config = dict(
    n_experts=256,
    d_shared_expert=64,
    router_score='sigmoid',
    routed_scale=2.5,
    vocab_size=15239,
    tie_embeddings='early',
    lr=0.00344,
    steps=5039,
    dataset='wikipedia_en',
)
Below are experts of layer 8 (counted from 0) of a mixture-of-experts language model. Rows are named router (the router's row for the expert), gate (a neuron's input weights, with its number), up (a neuron's input weights, with its number) and show model dimensions 128-159. Each number is 128 + 32 x the weight over its row's rms, rounded and kept within 0 to 255. Numbers have three digits each.
Before each expert's rows: a language model's description of what the expert responds to. This comes from a sample of Wikipedia text that the model never trained on.

# expert 49
Nouns and titles acting as sentence subjects before a verb, such as Pope, President, troops, authorities, father, plus name particles von, of.
router:090102133134112129057113164067112106113103154208095150138124099120117154114146153129182152065122
gate1:079095115134185220135114119138145127126134077131066142159132137065047138133112116127100105135096
up1:099070068222137098111110191138111148136125108134155115108087092053145143123169102210031178112084
gate2:112108126078082123133158161216150165076156129135145141152166140138135111086105150123158132124147
up2:127093101118106191162106142138082112058084125150112169217153148107123106142132138174095120087130
gate3:107108108092156092119117170127170099028104126108095170073126138145110125102157101055109205144120
up3:113122143110147158129111138162182110151143138133118144121111141190154129155117072092193126136157
gate4:164162168088156096188141130082144104065176136143131164155089068097091098154097120109170184119122
up4:105104145153089139093102152122129174080094165201121124132080125127139146178144108106135135113121
gate5:144101088112135147096152089083141103093123143163113085131158124133096119067109146095152161125144
up5:151128135111139163125134087105147094082056112180087155134187113156134126106144162101141130111122
gate6:133130149093062095124131192143128066153068164135144167116146163125145169081100143139127110147125
up6:089115113135075110048204111136180121158054121126136147110113094140141086126099179131133068123154
gate7:145145173150129069072070143086138163124095177120144115191118115094077135094136193148151090140110
up7:121123147074110128092110171080133137167139144150132148175127171128148182143123165161180099125091
gate8:091141146142186097127080151135130036101129117152137153208095121107169158160119121172093118143127
up8:091150137126160084109117111162089100094106150116162105171137109062119153170168154143110109136132
gate9:145140149158115079064133182148119106138094068147158172196206107087132114066127166106150066123079
up9:129125126105082137085135159158132068112094083114159152177127160125148134127094126113133125114093
gate10:149082188182108096136122080140111130065143130173103127118126082115108107132109101118102136109101
up10:137129144162124062142155100148119111089121114107116132156164083121152151137111125133124138112053
gate11:158131174083158128175137164148097138099130137119167110131096020072072123070105113093170197168202
up11:191091142121094105159140149116119129105119148131156072110167103104107130055138177125134168116186
gate12:139146172084105092089111150092144133102133151211115134153168095145153152098141082123127140095089
up12:109174169109064146087156144130113106118161178230096131071147117133138156116121080092120100114076
gate13:117072160137125163164097137057120117100101085165088140206122091123135172117130136148145139109168
up13:113081162138125137188065102066124134072132100138052119211087135111144164134191147118187135125153
gate14:105038166119146123157107147161091157102071158142137128170119167138097189132136132142144082135159
up14:110040152143113123126070117153100098124103173170120115154106134130101163132094126148144121159181
gate15:115093109107140066081116150136100108148141169114139133050100103079104112088152154200142146083186
up15:152127122118107093080098140158110071142080138140131065105162128061105087142143157159128151112111
gate16:066077110121152138112139157134091123098125127107131151172121148167095101115096129089157120104105
up16:144103178138139123087157162117158103136082084151132118170152073185097088100086153112113155111096
gate17:116133163173117068100136164074130145101189173176165137130153163131171153152150111157112173110117
up17:162153138102149073064146109075158149118168129172109170138138163140127149113106125150121218097099
gate18:097117121125137096102181144107115056125133098141189219125088147154117162135111162158113137075139
up18:122115148120140156101153178114123096067101143127154134118129231133092207127125154185134119075093
gate19:122110172097120134139114187024080130143121148168134115180172137156150155135149140105162143076119
up19:095083166138094075086098160097137167165147130171088170172158113138139159111066124157149130156144
gate20:143054123197073085130107099156117043137185211125133125127115115150092083124155104077126144166157
up20:126079149169088115115164110081104127096156115145121146153183090118106047149113136108162108137157
gate21:138126133096076083102138106102136141149117107153067108116172116128099126055183091117187147166100
up21:136126124095140156096219148146157144124142133126059075162160118050129131114159150052224137187064
gate22:113130159139130107075075130069095080097128170123109139099136091113073170155072118186157144113171
up22:143119150170120078095100139050148062136057123175116155123134067111077094084084151145131149119118
gate23:166089113103169190155107129155092077125110121086117145164144164147148115125098106145136159124132
up23:173141132163094133111113118061152141119118147135055126109111108111162143132105134086166104053111
gate24:101128148146170133083064077102192071090084140084087099135154131179136159136133105055109165064100
up24:097147089150130095121118087094138138093092158113129102155113099104223138141153059138124139049150
gate25:043099161174088065157118109081102115114113169195108171190135185169131144109136100170083125060137
up25:103112144187137111166154123046121126118103145205097171180134123188158191095175156192085142095110
gate26:097107109157136141143161124160095089115113091143110143123102116107097132125103203050124118147222
up26:104132109161204155108126171106095114084134143187095131157106118121123132175126168127159135077121
gate27:142105081095137134134142118131081116107055105110107123108142075145127127135144063194146177098114
up27:131112137149108083117178111091073073178108094122119167136155089110134154165116129191191140097100
gate28:115138110165163135073128150070136095113112133117124150206124107073104131199138104069111089134133
up28:114136062135155157102120173182079137180128163154073163122093098058099129167102061157103154209125
gate29:101147156092101140103131144116107120148080093168154139147111154140034136072109105112121073142129
up29:124077136098060154073188177115129090107123088201135092130137154114138075074157154114125098157139

# expert 48
Past participles and role words in credits, citations and succession boxes, such as directed, edited, performed, Produced, Succeeded, Preceded, followed by by.
router:097127120134159133157163148118089114112161173107167178116148090089150122125189162106111134105190
gate0:088145148171104084128061150098103153137158149079104167145100081116181117127135151141161138124152
up0:122102155136115055128060133084112128124171103113100133155075070118173141144118126147161142142151
gate1:102126118153181155164183205093117143126130134135121134172179128154160161101173154120154136108141
up1:114157088157215137161199142078141116114102150151102151126142144143157156120113132115170114138185
gate2:107124108125097099115126163135146100144160079178139096132115050154148158092123170131122156081134
up2:141095173101126133106059152088155111122188095125171056165162129147074135125107183091081138095107
gate3:162135127154115139094107163117153150129137129120161177143147114138180106124154120145109134110128
up3:151108084156041148057120131143140126154143119123173193086126123129157077083100145137134091095131
gate4:101169127191125146142126155089092145087198195141142102129095142122142140145108172136189176101140
up4:076079121117134134135121077106103136089144134086136096091178141124167162065164196066112172069129
gate5:161138047126129112105130152108143128155226100149145169093068112126132141129136131138110160119176
up5:147122053131144140094076184096154124159215128168162145110072111140119116141116123156169169124182
gate6:164134130110130125111107142106149134092155105108167120088128095172123132140180104170144110142170
up6:125111129130164120108141140121122113163143099119172164115136100149092059124232147164075132097161
gate7:126162144132129128064119150083117097094128186157166102127110104160081164086123110133105111147143
up7:114164145098093139084150149109141123144179140158193157139114127120131171082157088140153131136161
gate8:111164140136131089183126109156146118139107086126198130107137102116137157130162182136156127154149
up8:110118122136084118146099114127162106106128110144152122094171131113137172159130111128131099120146
gate9:103119125110159101186115163128104114053162174112179158131089093130167141139236104106142134133131
up9:116118116144127113147091169064082116130221147117158083135090038124138122113201137159174139129141
gate10:178119113127116122088103105080130108125192175152099129082135106117130154170142136076204094109154
up10:111061159142141117177124184066153113110133128161147111108065122144156197109178139071168125114128
gate11:093146183117153148087112153073141124148105085196151094067129117104171147105078115118097068132145
up11:110107178133182124145154170127116150186179130133138087120126148121140150104087120107140095195165
gate12:118154112187102148216207113103156194105186108105075142135100164100172155160154100093109145081180
up12:136165094114091135150161056099130176109107097112100138115144095136215119107173130115113120051169
gate13:108121127159137163176169119162230192150146120093124134104087143137118146127148101158138108134139
up13:162073123079182124098164117184184151150127096097183205136111123141126133115160105138139091062142
gate14:145053129083172155105154131126097115061162146104233113123143072078128126168156147116192141128150
up14:108089092062139206119130173125138095125150131061192105082058098097111148123120162091150145144129
gate15:090195151120117174099165146139098149112176119160111179075117140157174125120117087143163155185172
up15:016148166135156137127170109169127112160148153102170183131171134107080114132114104109148143109117
gate16:108072153161142133074188099066063124076103112125097118097104139158212097118142117135117135083137
up16:150091184123153147123124189113076107090173150101116197111073115112206042118102111100161129173121
gate17:147117170142115099142119156107091122081126095112111169100130158119138128105127138121066152097102
up17:172110160156172112142206190109112082132109105121143173156106132110151134139131116106079184126122
gate18:146145107100096188108065126099107142084158185136131149082148101105144132141127149064167052085127
up18:136193128086186152152098135153189171095162157099104118146160139103117083157161135071076069192168
gate19:110106095085127081101162138139117138117121116161118080122115126119100079102103153125148157137146
up19:088152096100142163113114160123123085123141150135145152104125140110162095147146060064095125131164
gate20:146116131124154118092120138102179140159171135099170153132085135137128135111153117060188134145192
up20:107067166107162149096123142110161194092155125166130145149104171129079139070108130069137156165157
gate21:109137144180081093107112059158162115100177180069115124084134146083121104080147075114160183144099
up21:121160106158091147141162095089097147094165148118141161068154139098138202125109094082126191186137
gate22:118151101178170115116146124111144100150168134180156105106216100119130085109176155097136157153143
up22:132105140101106113165091072144209083153212125095197133138183101138161121114145165092150136069166
gate23:115082158182143081115125115084121099109182126087178064183113085085136132104171134125093141100110
up23:111110147152162129133143113159074084120142066103173164137132146067139104140199142118114139085098
gate24:081104113126162089138119105125099082157128084099136146142119140141115144177126170141150042135149
up24:111113093172127142135139105139115097192118074156127140134163153139128140154113132070158094089125
gate25:148143084150147155182174186109129145103098149174087164107082080134154142140164099127135103143230
up25:162097114124158241152106059111146093101119101085153140127144110112080151127134126106080127133153
gate26:080178073188121119186143151132092074109101117114101099133110130119112142180174175152128121091131
up26:134155067136121121156165153144131099104098174126146137087223099115183156191151134109114106125186
gate27:142113131170075101154135146157097153103161142173164134210114161119104142085166124122138182145169
up27:169118112161084112096144168109143146119188142130147115181092129128112174138160163128164091190181
gate28:116124085113132099223142134155110161158106069075160190137095069146148045114178140124114087096111
up28:128116115095147092145153153115073137079079086086131129124101127113167106146165109081116099099122

# expert 11
Words inside award category names and song or film titles in lists and tables, such as Best, Outstanding, Supporting, Player of the Year.
router:115079144129168080126130167141127076147185156125170160091072109106083127122105098151150175107162
gate0:133096089162124140124121136122140100139151128130123161124140093128101146142118200139147129081076
up0:121122100207105176194122081149147079153181136101077104106111124164117091153098189088136151127094
gate1:166145160099168067082125187131147127040146134070114114145159125132119111082132095106129082126125
up1:139123110103151097073121183161167128091176113148172154111157068149143109137120090142133067154099
gate2:124166146090110099122184081145080134096151169079064162079147160119094158132125094077180051064215
up2:159117194113121025083077189047218133099136077150126105145123152138131163142147132158139161118129
gate3:082095082102134067138148184165121169104096152125118094118145155091110135136128099168159112111101
up3:106123103108166111209149108192129087140185143139140097093100150125102074088133122155176122099089
gate4:198132152143185106102113152101149131017124116096153119109150138108109155100120121088102084128107
up4:156104130109166082125117127091130126102076145116160118094070114134114176096149112069169122140165
gate5:097050111086125123158174160122129151147137128128159143114082166135104088129125135097122143082166
up5:091099126115102107086176134122177119163131119129175171158120117133082123120111106128146140111185
gate6:139114144105125136172067149096113160084137130090102159127117187129100162172168160120189109120157
up6:136099117126137132091084170030126084139115118164098149046122087092121115106146146110138202115118
gate7:154099114084174124126097142142164094067181152088161114095156174113104060096156187115163126119085
up7:148115085153133175124096113135103056153161147169140101190119128152105102078148160093181100177171
gate8:093093094133073148137140144150161130143124173132150180110103112117067126126133166189085132103170
up8:100077111095118129096091185177241188110115151158105144133133150155119109118158108111101124125152
gate9:133081169109146083135140169109147121096144140145104103111059128124128141122090109151159154147120
up9:115103131109131100144153133126070074160143148161133094131089163080063092120122133098107148139127
gate10:131096147156109072183175114193091089155193122126097122127186152081135096149064094137151128150144
up10:086125144111134108132150130140156112127107098156142110143136147152091111122078109036060072142133
gate11:047162140128123123136165160173126116150121140125175156136143121128113129136113130103098117131133
up11:147113098055135135118164156165120123168148167135219158125148098145128131135167159145091160139130
gate12:118071135110107141113093153143129120154131100139026112117134113120090116115123099133124139116091
up12:139121207116121119119082166146089028134080124095158168159139136154110120139095086136183122165135
gate13:132164130127170151114125160133120134121118117129159153132117134106092170115032093159155129143099
up13:110148176111149162135066130103146139114128175084110118096172147105068108080083067078166094141106
gate14:131107116137137072149115099146132096166161111155123190116121100143145154100123106157164177158123
up14:127112094102082082150094073144112131134140074154126120159123102158103132138159159126145140124124
gate15:055204145099128107152135169191124157100141175098123136129131151115102152130138152114163141139134
up15:145160112138127102156111094148156053135136144092152127141071091129137134139115105086183099073170
gate16:028153115115153091104185116095108138119094101234125150077144122110186121094132121124167125171185
up16:100165150091143115099091127177132106097077143047164108126092156137122144114173149066151080118143
gate17:123094115119161177166163116141186104106136096161156129160135116119116140120134127114147161148067
up17:106120135107165094127167130098149185084154128135187168145176089077128124082139103103118151121114
gate18:146097109169110102072039132121183132193098100115141088125056050141135140118160130093130151146160
up18:173111154145073093170123105106085125111096124175077065154081082075119169114171129118088152096124
gate19:140136136127146136124154138133074142131122132089153188122152138068128118169176159136159126170171
up19:082081133136129121125117086099140172161227142170108130156112127114109126114117124074114178184093
gate20:115099089136156123128080082095144109130157164155124139067134143149119162091143122091155119020111
up20:117112142140146086108118096143126073153115136120116148161124121153090161112162182108198105092158
gate21:095106150118190129146098152112087120110132106117141123134111132126152155141151187150099160120115
up21:115094168094149105136174196149087133113109159134143137110050169112126164130128084130134120131100
gate22:127145155095147141160105159142137092145118181109151144124192153106132108141131189141149163118178
up22:192138126094167088063109143169049151054127145086168090177123100138115099141089127183150078187115
gate23:178094129079157116141099135112124077108109071123144131118137114113146108142096098164124158137168
up23:130106155128106115138141181117146138098148139117161145110167150110114132107118117133139133157128
gate24:113083128098115097087151144157147075171151131134174154066108119088134125076092071169104168129045
up24:092136160178166127124123146137187109154146142145116103031101098138169140160146121175165113127097
gate25:081092108084152135089180110138112107226125092090084204144156153072108098110107070118115106143136
up25:090111171125149077101125141061112183149145103157142143114125114159113064120119109044149100126113
gate26:128106135156120144145126154115133131112168114087062163059164088113170163131125121167133152134142
up26:178139170112145076110110154134157096183172076083151149096140091117088093032094093130175151137140
gate27:118117103082129150118160172104165147118107135145110135066155149135189195174147162147153053156182
up27:151103144114110091113121095106131123098105095162116143116092131172222142220168149126120116120121
gate28:135077075164110076067121061138088102123117115153113158145142113166100136070091141067166164142200
up28:079120128096093122150139124166129138152137120126136146148104143120135061131095062136160070180161

# expert 55
Opening pieces of adjectives and compound modifiers in expository text, such as self-, high-, sexual, severe, end in endgame, se in seismic.
router:115128100161070071112121176134054112122173141139113128149152123115146137162102133179146159119164
gate1:098087119103148157087108104140166125132188079123197108160137081135102072141170150124130177130070
up1:087102091116131121099098120145139087139159071141149126174150131082139092166173161157179190154096
gate2:103153181119091184123111168102141101119145155166087118129227150122132135094114140108151125122142
up2:140129118090114129105096154102141148162092143115090090153173130166155153117122107109181100130170
gate3:120138162164134076180145158103102155113137119070083092166154147138174127162116125141115124131038
up3:123132127115000141126144126109118165141188101147114065122190161180125117138145071128130113167127
gate4:162119130133143140134111098154117136078097133090063137164161165131142106164158108179163195121099
up4:142150109112126171098123139154079115127139106126105175144137138122152095146121170205160101138138
gate5:202118080164133087155110132139138121111164157121122216112187103093131123157116103139132153166137
up5:130088176152089076111156130079113104074141161138125174095168138127138125148121085134135090183106
gate6:154141094124113122159099149152126104130118095079100121166090107194109146087136126162140140104087
up6:099179078092125133124109130119162099124162113083140127180166109135162120130071126084108115112173
gate7:162145129125100177167163086149141162116072136143090118147166094113124127105118159160097117120144
up7:097113109141105103168120149148069107072175163144177152114175170111200105185109099059178071131192
gate8:120130114138163087123104156118153189116157174121171116109089054133161183137152129076132139163117
up8:095126103153156138131136100138176152055100107147187138126118122133205129144150104071090139140117
gate9:118109110082103140110184122140161121104183116087181066099077092179161115100137158148115141152172
up9:107100144104093103098169168091158072153086176161129126124108082179147118132131153159122141132143
gate10:097111126138119088095063097102142118176136149211137146135045193118135148097124142150139129147124
up10:146073106122116128117097159113133156174120107161140159128120105135097131177163145147121146168166
gate11:158184175108101128131139134110185112144184170131140116165159078150048168126059157149125156153142
up11:100175110111135139109085162141105101093164167147154066117125130168084151070105086153132160138126
gate12:108079075122103099146132143153106137111156126162138075154152127124121163182119186140151158094140
up12:071130086129069097110215086122081170110241121154157091145151088102103137157136196122136091154125
gate13:115088150122102098173149131156100166105115092094145123087074124135142150109090107113130097112144
up13:095128133188076064126108139165091141137083157141096083119081137145152178113109122145151150095101
gate14:158158109117132119061105118096093139160155130112117060106120122131068146146112140151197087090129
up14:134139129175129111083154101079048118128147151136121044129108139136107142116113128096183167142126
gate15:143184115173136079151103149170047182106164164122135143101076154078074148128089113134133131101063
up15:181159080139137106122137147176114118113096147125112160145124123096094136139144156160118142131087
gate16:144142172171082094128193115074111096062138146118123121179118129104140160183140151064126156118184
up16:143118137185095069126144147122086124085153113150132100167102133102154114144122142126134117087170
gate17:107118082093046141125164161129106103138146121133125150129141129126111106173125141125150163119136
up17:114111117094074116153178144125088161104151140160100154092155108161131142139143157117122184157116
gate18:100182076128166129074124125171151130109143186162117132101089133171120121161177096139168120115156
up18:098132049194120110105127152159123103217137178199100123109066100125133117132133159168152114121162
gate19:141137085194145131101099143186118180098092121200128100183156098138115090157106127182093087106130
up19:198112118169118080110108089107038157127126171174079130167185131137132116150079128116110146116120
gate20:161068131113159079100157128096098135172168128110145134122080125138180137170119175190087098143163
up20:120134104162135119110152148113097106189179133143095115132129175135134137176072164189085115136158
gate21:115098192079172121144086125061121065195102087184173142091116151098104141113158135098119083108142
up21:063120048084097144142095096149111084137095115118100146160130137120137154155124155066172118092111
gate22:075150118097117125089122197098127095116125115156092128123108141095136131122114102110105086101153
up22:125156080156100078158170185187152099145151110132118134108119163132170118127099034117124165123200
gate23:117128117106120113090166150170111179164178077115109137078106108125145148130123166155123164099118
up23:144112141157144093136135155144076140096184118093087135139147143119143173175143117143120157123064
gate24:145123119045109114142140173135085108161157099152126164152102140104222120110180112095142108131139
up24:186132146163095099145110216140080118139139106147085149103148152104186135110139117175097148118169
gate25:146127168197106118119126164125124140194113161100075126110108145179116161133185152130088137095083
up25:078128087139085077123127137127193146086165054130142098181115144195143113096122087134186160172148
gate26:182168118077154056102108142166103129107106150149097140097132064104148134088117128167156123084090
up26:127148105145154072211146096148102151142153143111105165084157163108124129128145121105155110093090
gate27:132103098120125102111124119136089135104119172128121192090140114187119166161110125188115155143116
up27:084078110166114099100097127123095084140147115154147143136161078190142118135128117160110086107134
gate28:094109130085081126170124164122100140115178065142169096149127045114185077103142165145111124083135
up28:105140141154057118118094124080072096135203100124114133145133096095100098069122142127127124091125
gate29:180140203102125103137168109111159119124110095135092136104120119164112055124180114092102124136075
up29:144086142122099122123117110156067112060128105133114098108199158119137122117110101071116120184101

# expert 53
Nouns, stems and adjectives inside noun phrases, often before plural endings, such as prison-ers, youth, chart, guest, fellow, television, mechanical.
router:113094105114118130135104178163125065124120175111146136159100110121147135154138153146119153103132
gate1:116121099148084138142121136164086064175116171149122121183100106090126122128118157114101149162083
up1:115131145110100071130124119182140133101095151140117117210054120070181118136115196159128132135126
gate2:078059145142124154099114127163117104156127173153146155100177089120120124125125067169135140080131
up2:115097090088140115057128134133076124162174118157157138140114028163152102118111122109130132170196
gate3:065097077094124142103137146070122188140132104141124108128081109155109153148180058067120133107132
up3:091112041124124086117113109059130122157113109142134100171104131151103146113114079148197107114186
gate4:159148103145158129165123171111128127151125135091121085112147086077173122136077093209095120114103
up4:152145089126125129190125163147074156106098135122162161126096111073144139163189135124043095125135
gate5:152054120118077108152116137147138114128156141127140148114106143134138102108136141158113120106113
up5:127170180148166145137147060102139129151134099098139099044119164113142084177122122051120112187109
gate6:179069120132182117184121175124112108102092135114100149140045121180118190179138119186155132112104
up6:169083091180173109144093072111076095132083118128085115208055115145076150192142162125113105084132
gate7:158122104124155120127144184187143121081176108127063130131065064107127126114107145199146152082112
up7:138180123132097117131120135178132124135143124092143178116085110082114093125145192155131132063110
gate8:149151183123129114116082141169137117088117146161112107109143174143145132109065126121108072104172
up8:108165170074108106131114168132143092151143118171145166114178180136138107152081117113107143110094
gate9:070084077137133094101138134152115105117148126139155114125128174154130108149150101185179114099146
up9:096121093162061146173118171150126165187083149167153157125139120139148098096048104185122107088114
gate10:091119110164133140125125109125109100127152155125085162047128147162010139111111115106121164112107
up10:115096064103142152174070158132095087124174156141120087080141151106167086073170115134159110158109
gate11:128126070137119175128058097160109110111206148077103152143065106151165108127141130165143103145111
up11:124092106128123143112117142112136124194189169113161206132063139163128161088144129145183146125102
gate12:071150110190139099102127141126113128150135109134126137169204161116128109134083160141095082180115
up12:101120120143139145134097128106147130119133166152159092131158127113180134152093160161077070111052
gate13:171108083088140106182072158145151137126161070123114141093107149129096120118141135167170123152124
up13:101118107066109151158158105165127152119142163155202110146109130160138120129110136077148166073111
gate14:158142149137093076115137087110105063045117111080091120156139122115111124122118115111161118109126
up14:169150140128114104135102096132078135107131081120117104183157115115131127074163147127154143147112
gate15:135162117150095128118084166190153108113105144117120109206112147160125135138109165149086177109118
up15:107116100140085164145094099154133116127129168103133128161064137165128147114123118167096166105119
gate16:175157112113159074133134099152073168045167217091130188148088181128129120168101115097136124091118
up16:096147125111135085163144100143145114062129204095152162164127140140110101144093105118116082082099
gate17:134140200095086094138060135168171102060105131145171121104128136102096136154124133156111151172123
up17:119121137112098108126148103137147135138157149106134126159123129125176163127182119154131116086118
gate18:153152118119151089171121099091119135089191087121142146134112127085111150085117150114184116134077
up18:143141125109083122111068101211108133101155104127173130160126119122105177175138132218156107110058
gate19:129069138107137114109126078174126131121154186122043058166164098182180161124106161159144107201116
up19:095143143135170094124135120129105138086152102108131124167109190179186200193157141155153105123173
gate20:144159121155123116150149140121165071130152117106109128190125103120104156144211154091095125121108
up20:151171138114108191147163132126142057178124098114121151205159111104172131147147140107123143117082
gate21:126116174125115116146108163139079152050163213112116198105099100063152184107156109131099163114186
up21:138145117092086139107112154133139096120200177094076175105146089110146118110176101134131135130140
gate22:103102121134112120145099097140163123114075126090107128206097108122143142103149103140151111115088
up22:087126099148075139124104149175186117162120172121127140213132075120128123115117079158139131151108
gate23:064127136101142111058103022091120089141176097080093141140116109115140134078128099080159127118114
up23:169163110125150079090096124107125057119119070143070103152088201104133139129078100071137163143141
gate24:155109088087141184162154167165107059104145122108122138124120153119141085133139081126129171158144
up24:126096090071084123121142126139080090087128179139121139147110122101134123110139142133127166110161
gate25:153106186125116089123105166177207175104199160145066137089109180146166109142163119173125146100163
up25:118106128140127095157139108184130173102170130200113106097111112170129100214135145178152067145129
gate26:126145108126186201109070162121131132183118148105125156068137162116145138142117164077112088111159
up26:176108106148119115156137241143134109148109155161111114083120141111141131075142206139059102143216
gate27:137109141142104089123109080132147097055091103094112095150116124115146182155114083085178119149069
up27:117135144080106097110106091133146098133099097126112101123143117085151151170050093062169147127118
gate28:119105154154144181136149106098050074118131118103175103116128109142144151127120135139102148095102
up28:124077107137146094084150090133063138115106155090111120093123146156149202159137162191120161125097
gate29:106146107121116046085140162104137094112144089124039150105153114111173148086142147108132175130129
up29:120150103136089094117076148115176077122134140083115145063151129096137109106185144092190147111157

# expert 60
Plural nouns and plural endings for groups of people or things, often after the or other, such as students, players, countries, troops, cities.
router:136102123149130144048126199138165090094121142166083171160121100135102150123146157152123204114150
gate1:124133125146170110128161154131162097156102103205173124136094110167182127146156124120088137138167
up1:100087099112174124132120157187122081194157192117124113122085147131132147079140202156082086122087
gate2:106149159169150118129106127129136118168098148190085183064107113118084162142127146144156079165140
up2:077168150104107115076076097110131149127103177183120136171102128076115132118141142112145095084073
gate3:136170140137122150126200241089149076114094094151096138160172070082132134090120137159085132121158
up3:140151126167131170163163159133151089095129091127144173175169111093102067130120171143102152130127
gate4:104138166135148128106138143125138098198180129134088149152075077100093107110138118071109115139194
up4:142128095122108112082153099131184108177162104135096141092079045139149133094142131084158141093155
gate5:117117093113115151161092169142149090138133140129139112107096129127154148082152088155154136142081
up5:150152096160129167112155092114202116158150076134119117123167150179097072142155128139167142152138
gate6:100169159131115123091181122119117017048081100137089110183137138180106176156149156102163136163147
up6:115143119143118125114172155143106086212120097124108135141096079146137127164081113130155139177211
gate7:142138145166071170195099034144110101125107149115132153157169127066156144133124130135122104117100
up7:125163131100168106095107168140117095160100140174122149160114125130117170108107123142054171142145
gate8:117137152150147152107097133124136150141082091106096179133116089141168178134122158173097161103168
up8:095153161160144151127127179153117150125021151135112192101089052122168199096121171197088112103134
gate9:144127141129127162066150173120110119049152165128114133138107093164158123093188088113118095126138
up9:144139161146068140086154161170146104091149163162116129128165093182119086120153091170157142149149
gate10:120149141133138148104095168090172103076129130116169154158125177129107154108136136109125129085199
up10:175172135085142127094076111106181064106128106078137138198106168138092137103151090149111167143136
gate11:136143145124157142082051132156170151091099110094091133143095074124119217150140125110120103115135
up11:168098118133174083120071113136141147147139167146036092082117100125111190174095168129159087120107
gate12:134070142138103087042165209125124092108139129164046194197112139098119153093123122167075146107150
up12:121110137185105169010158182087109128067152069112090151162135132133097124150118129120085152120189
gate13:223106116154079120078099172082157110125116123168063095123138118096095179141123162155113195140114
up13:150067112129083086100136162057141086214169148180139089150087061111136110118124164164131127180168
gate14:138157142166110137056122119071167114128146154171081114037102148135147175143152121122166159089164
up14:177156108152093119059143156160141118136111150208150143172181087175108109125143175120100144138113
gate15:142079097155113134090226206111173055164145124146063165189096181119087134103106127175117166111160
up15:064066106143124133066241206114189068130134115145119190155131143133117123094132147110125138136189
gate16:111129119144113149191091130152114100089083118076163125166137109076115108121086209124118108105145
up16:086136135167121188119066175138135099172074129151124127116111112113115089108082150130097207131160
gate17:101092044135110107133151189119157102174121086150087133166128145149122106112109162120143177110159
up17:126099094150112121100090187149143126084104131138161152139112149150105178091166136129108135129177
gate18:111069111151145170122100108135114102165116113126073154143102067101116116112161144138138166123075
up18:156115105143138116130108173220161113174139089144130141229120095161158148088123138165118131095111
gate19:166095135112135097094171176130140106173157152128084154139106086119164173113116140196106255196174
up19:138112139111137193118089121143141140030118164115146112134142137129126185138151131131130167140112
gate20:197038139165118054112104094104150155153149154155086086117063075160122139112152178125103107126103
up20:111120066172160183120144161173082078182136190172109142158076065113153117116108146134163127126169
gate21:153126114120098139110141097126155115161122140120093117160062093124103146045083101114165174102117
up21:099081154092102124052135133122122139138083131179120126090072083158105141137123116152149115116192
gate22:156096171153166111106114128179180137086111185149112120068113164122110148106108148158167169088097
up22:128056170176144113063177191120127129082119183154102128114169152172112140110133176146149138143123
gate23:149149088126148099140142148166099141104131146163074170056082141050165151105114090115114182104163
up23:105110142119138137118120131177157098154096130152058111114120092111108122109141116116061183023109
gate24:095114141147104072143093121119193114204156128146112083103079100122151072068162156133120143120167
up24:164180124142137143150194196117141126154161136189130089130101046143184119116065143102156152108175
gate25:179113120091150140115086097159184103138134153130108136124092079122109143110144138143097116185128
up25:105071103069126177085169127160172171139119137178124167089116107150153050098136125128111105156097
gate26:158108147105126134114130200130144140091147116178134153147099128181119126123138145145116184128175
up26:113123152133070091105087120129100149080095149176159146172130143153126123110153163123105128119123
gate27:124121110081151119094111118131128127091111091120143205135138132170119148154143132124168127108064
up27:129219137104166181068157187127141108126172128100103170147128155111133125110138112095118151138137
gate28:131137068178131127153112114121192079130183097115111133145132022121168129095086124106126103107132
up28:087144101139172117185075088160173122185112113082065067140094091099122166109159117146102087115084
gate29:131121137132161124141110097150136163119105104133111119143150132106143136195169122199122115110150
up29:100137164157134136074139122112150125181124125125152096191143115137149134178140113122155117095165